Weights of a small mixture-of-experts language model, trained from scratch on English Wikipedia.
Training: a variant of SOAP for the experts, 717M tokens, 5472 steps.
Below are experts of layer 4 (counted from 0) of a mixture-of-experts language model. Rows are named router (the router's row for the expert) and show model dimensions 0-255. Each number is 500 + 50 x the weight over its row's rms, rounded and kept within 0 to 999. Numbers have three digits each.
Before each expert's rows: "comes after" lists some tokens at least twice as common just before its tokens as in all text; "mostly gets" lists some tokens that are sent to it at least half of the time. This comes from a sample of Wikipedia text that the model never trained on. Tokens count by the router's weight.

# expert 1
comes after: " |", "|", " in", " MPC", "|---|", "---|---|---|---|"
mostly gets: " ", "---|---|---|---|", "|---|---|---|", "    ", "|---|---|", " Bab"
router:612406521646437504502449421473502505495603569509427545437605561479474488542496457492492554439504567549453542532510530472544508530581436606425468475473439555501590481530507545536484512443450542522535426377504506518479496421478453544480467470507453502473452572489612545481419563474452524527523485520590457517507416478500575509503458485553485456516415545515537512554513387511523494499529462511400443444418417519522455383491448522465404506554533450466429542557514463526491519495475510551559556601577503474549547561503460445586480537419524530488483446453541405428496571417565461467502540498547478548459525492555484457564422533478498468544583538507460589561519498551578545524468468532440455531542494451529460500455419477492444494545663496536493545507488473556553454573495549

# expert 4
comes after: " the", " The", " his", "The", " ", " their"
mostly gets: " entire", " original", " own", " Washington", " whole", " Los"
router:604472556446454475507508488409498541499568503542539558494489440501529513512530512658466435483526525522485424401504566496527528533479486474518475542538522521520484530500541432470440505530572497487397501524489501596489471473453479503536435355485524582499513452457502518450534546447544524554492406485525417404433531517469483519541501501426608522525395466435460461554592574569522420435471555445417491517511460536526490512392428528494475502435499560526498440444503436544438571463403421494521552555567580552525392502477581484458523482447443543443499599510594587421516603517470464488481477468502526488427516544472630574555503532540527507417510369484489492496537491465465673459459529525517536460481517544522514508419490487460412572515487495560450514522503545476465534519522544

# expert 16
comes after: ",", ".", " and", " However", " well", " but"
mostly gets: " but", " if", " while", " though", " When", " although"
router:459498532576527487494466539531494429484426510488542455501455470483504504483498544518503525510436502475548462408464506478499504628488576439398482448559490587465473485561424507437454614431345513465454632436495571517435577551533601500560594566590482441557502473495548493538479482499367596438453419484538510575483562474489544608486544480473533527480563451515484464507516442509500449382498468563465590483474453496426513393476411569556566472493449467503467525412564445573525510515528466524521481425529470466464400518492505441511520600468450488531471430547454445410466421455558475452439488530435583517423511504489475474527544465456494488521429449546556544520535475497520328533473462533503557562472551516537574530452451505479463565532527502486539450505506567518469513479508481

# expert 12
comes after: ",", " and", " was", " (", " is", " In"
mostly gets: " also", " later", " then", " now", " again", " still"
router:481556506571408483474516456552489462453486529542527504510454469557544471532477474492546499484501488511504476526498459507628470570487554478394562495477465544441410514537561490536542584387409556552598494533484555521484590434513535363467447510517502507496421562513585454539420428478452512539500547498596535519515567478520590484512438537463523477456503499483567537471412529453416438451465590424416444523500433474455393458538461535483483502489482415502491447466474460462414502494404438555477464470488393414508501466500484423434502542572517447538545510445580408432485655525542564540527502490492527513531547400497563424496555490525536436446483505554459535495428587364513541547551531489446464538501525446523451413592518498524532516502499447465576502551478528451459408431542475

# expert 11
comes after: " the", " 0", " The", " ", " 1", ";"
mostly gets: " /", "·", " 0–0", " 0.0", " 0–1", " (0)"
router:578442507441457530523456502548505590467444536606504406493524446419547505511530508519486459496467544490489434499479435509536495451498440500570520514413549501590491495451524493543447569480511462452641500531583525453509554513549494530506426465468477470566495491499519582483466552463552548423483466593512429531483492543534560457509462490484553550466365525486477533481639418457585571483548474551477435522549465571527490562478424564564491511495458490570510586453508482484474553416417489511534575554477578548528459427531596490507534574487419553422585518507507546529493552421478503516514408443461500441454547502527528597527614484555449450437545405486469626497527532472515520462510464432554626512513495443530511558398488577505500481541481474426506571555542558573495460527444625

# expert 15
comes after: "\n", "==", " Born", " also", "===", " Genus"
mostly gets: " ==", "===", "====", "==", " ===", "="
router:444544487506530450470468424479490526526512486535567486520426552489482627490501554472474526552469473501354487535449464418453530486504478409547511454593492550556555445495477521538531461449530505491371533427439415535548507599440397502456594616489523471461535401578442502471541462632494569535569517569515558527553478521425508463506509570604442624466472577552552497565475461517479465599484479548508545516514610461524472515527546516460491392496522509480562550470571461466524502518529464507510570458488450556473624453557549489513504404477575443475502596534590545535460578545538511472401410485578523500516449520445488500549435517579460584463532491505513541566494448517550545487486491431399494539496538496512423539505513532523480497536540578469477413493536568476514573483493529

# expert 21
comes after: "-", "|", " |", " •", ";", " No"
mostly gets: " Total", " MPC", " Coordinates", " Votes", " Length", "Population"
router:525530485402414413570537463561535545512503476539494462555482493527537475459507469494609518479599559430426470417485551498423472501516516502469456504416406454554460547578517546455390482471530510526500515514571453579481476452516472606556521547583478504478456556536406553456506519477378514522445571509582453485450409491487460475460409425530629500552553503557519534477458513560522478533491486595423610430521572510486531562451458512428449455432512562521553509505492516535472416474560669529569469482518532484503552561538498459485508450484444527481511480458443494510538400432571396502507566502475510501431479469488428509412582489572468612544389519484503645432552532506535502467488448438473446484507523435490427491468538506473508525565507483540536538523519493422503537558459494

# expert 26
comes after: "\n", " U", " K", " T", " H", " W"
mostly gets: " movie", "From", " sales", " 2009.", " programming", " bronze"
router:435497465505508528460506514526476519546476536465605526442474513538440480497515484549539493521453554525409492482515401518572510459532487488410496430499519510538524504456472575596490528482547506456510424570550554541474526544440504530449629487584501586426466435481546605555416463506472490453510500538379539413535603505487478450504518497439512467492507536433545505522472500515556550460547636491554419519523434393638513402461512484537471468527469551538439422522533595513487422444520542513521380397445494494551441516472442511473432586537540508450506502454477579537461413419464571439518584498539459469457499515496506570543457506507428524401548507458348479515534468462428560526474533500549485425446558606498543548521493537474472558536570508461490599578544496566485546445494526

# expert 3
comes after: " ", " a", " and", " or", " c", " an"
mostly gets: " con", " man", " la", " dis", " v", " l"
router:493512468575524411599452414472517360480540536526493485448563523444543470530517466471512499551509560465528566533441466440524469547551410574550460428426493408586482534465491502459433523544524516579426441497520493575483485514594471552546524549449505558537496432481456539527395537585526479499467512464492497542547480507583580479504588483513507495480526490524467446518576551595499560524559506529486515554492427401500473309570508546499544515465467442515491551518504496438526520476492521452501504530499385487596432531505528520475556541576522488451572498427510444522502493493476536480493413521519575557419484619561652469555486534539508502445640501465517511461525436458432476445499488475496614522557497595414532513496414489490443457420524554488474501542600517418526554458549477

# expert 23
comes after: " |", ":", " of", "|", ";", " or"
mostly gets: " one", " three", " four", " two", " five", " children"
router:555526383509534548511526509476519581547462483349530412464499504522563535466554553571507503483585480486589563551456362533434479434512556413467547570524432536503461498556585445544458492527472512485467505532475525473521514465541471599568498615406554602463601511372550532514503561487537509626558587508478476415509475478446616457535579420537400477562448465536468557468431482520498501514598501475504494512475455523476575532580566483500544514555504526534521565521511510406525568484584511508455448454485486462532509499532454526455463533467495501494483536584466447436563500497542534545543577556549589533486424466502516466528479524561554520557455554460493511507520440513502426527417447484614382560535435477486533581546503454445463424588482496486514558435492538487495526469514456

# expert 18
comes after: " to", " and", ",", " he", " was", " who"
mostly gets: " made", " make", " led", " wrote", " moved", " gave"
router:416515488588568631571496510495430429530605511554511502471513492495532458522522549499483535515467478457490529504448491586515548468485522552499494548518447503454406483456462567452447493561386492580430519454468452493519494484486546470508397404482502460491555479499387527537472551451529519533577448387509495530505549551483558502548504502503522440445650521391519384466604409433518491499512507501557429546529517489494546487541468456576535554504511503484500521480514528543534652534508431524564403551489458480550403465471497449415552558500543535523492421461426563472491384531571451458488563559509473453420500515517564473474540369439507548566485592560444496457521490435440495375514423488528520456429497486471490594470428479554500428486520507456507447545407484447499480464530520

# expert 2
comes after: " of", " to", " for", " on", "ing", " with"
mostly gets: " its", " economic", " Bat", " rocket", " variety", " into"
router:532484405449591455592416521604506500560518505416527425447409493526479435499490372465508461484484510474459530477492459516444454528558557387519518475570547434512571456457486533553488513584508473427538578340577460477512478525477496386517490541519584453467555559507562498481538427524541487535552532538511424510502505492514501450489507530513524560496442545472456534455582466418485402464485513490465511505515554443528440589581498446537472520495504516541604479411494445506493490515544600507496535489363486523420541557661458535502473433495481474545487447514420510470480472477559518454534497482473434488550465510435423523421616586525480539387458558511483505571508484608549488540505564461442477449490474493477487449484541496501600466445622526571528409504480556558497453474495480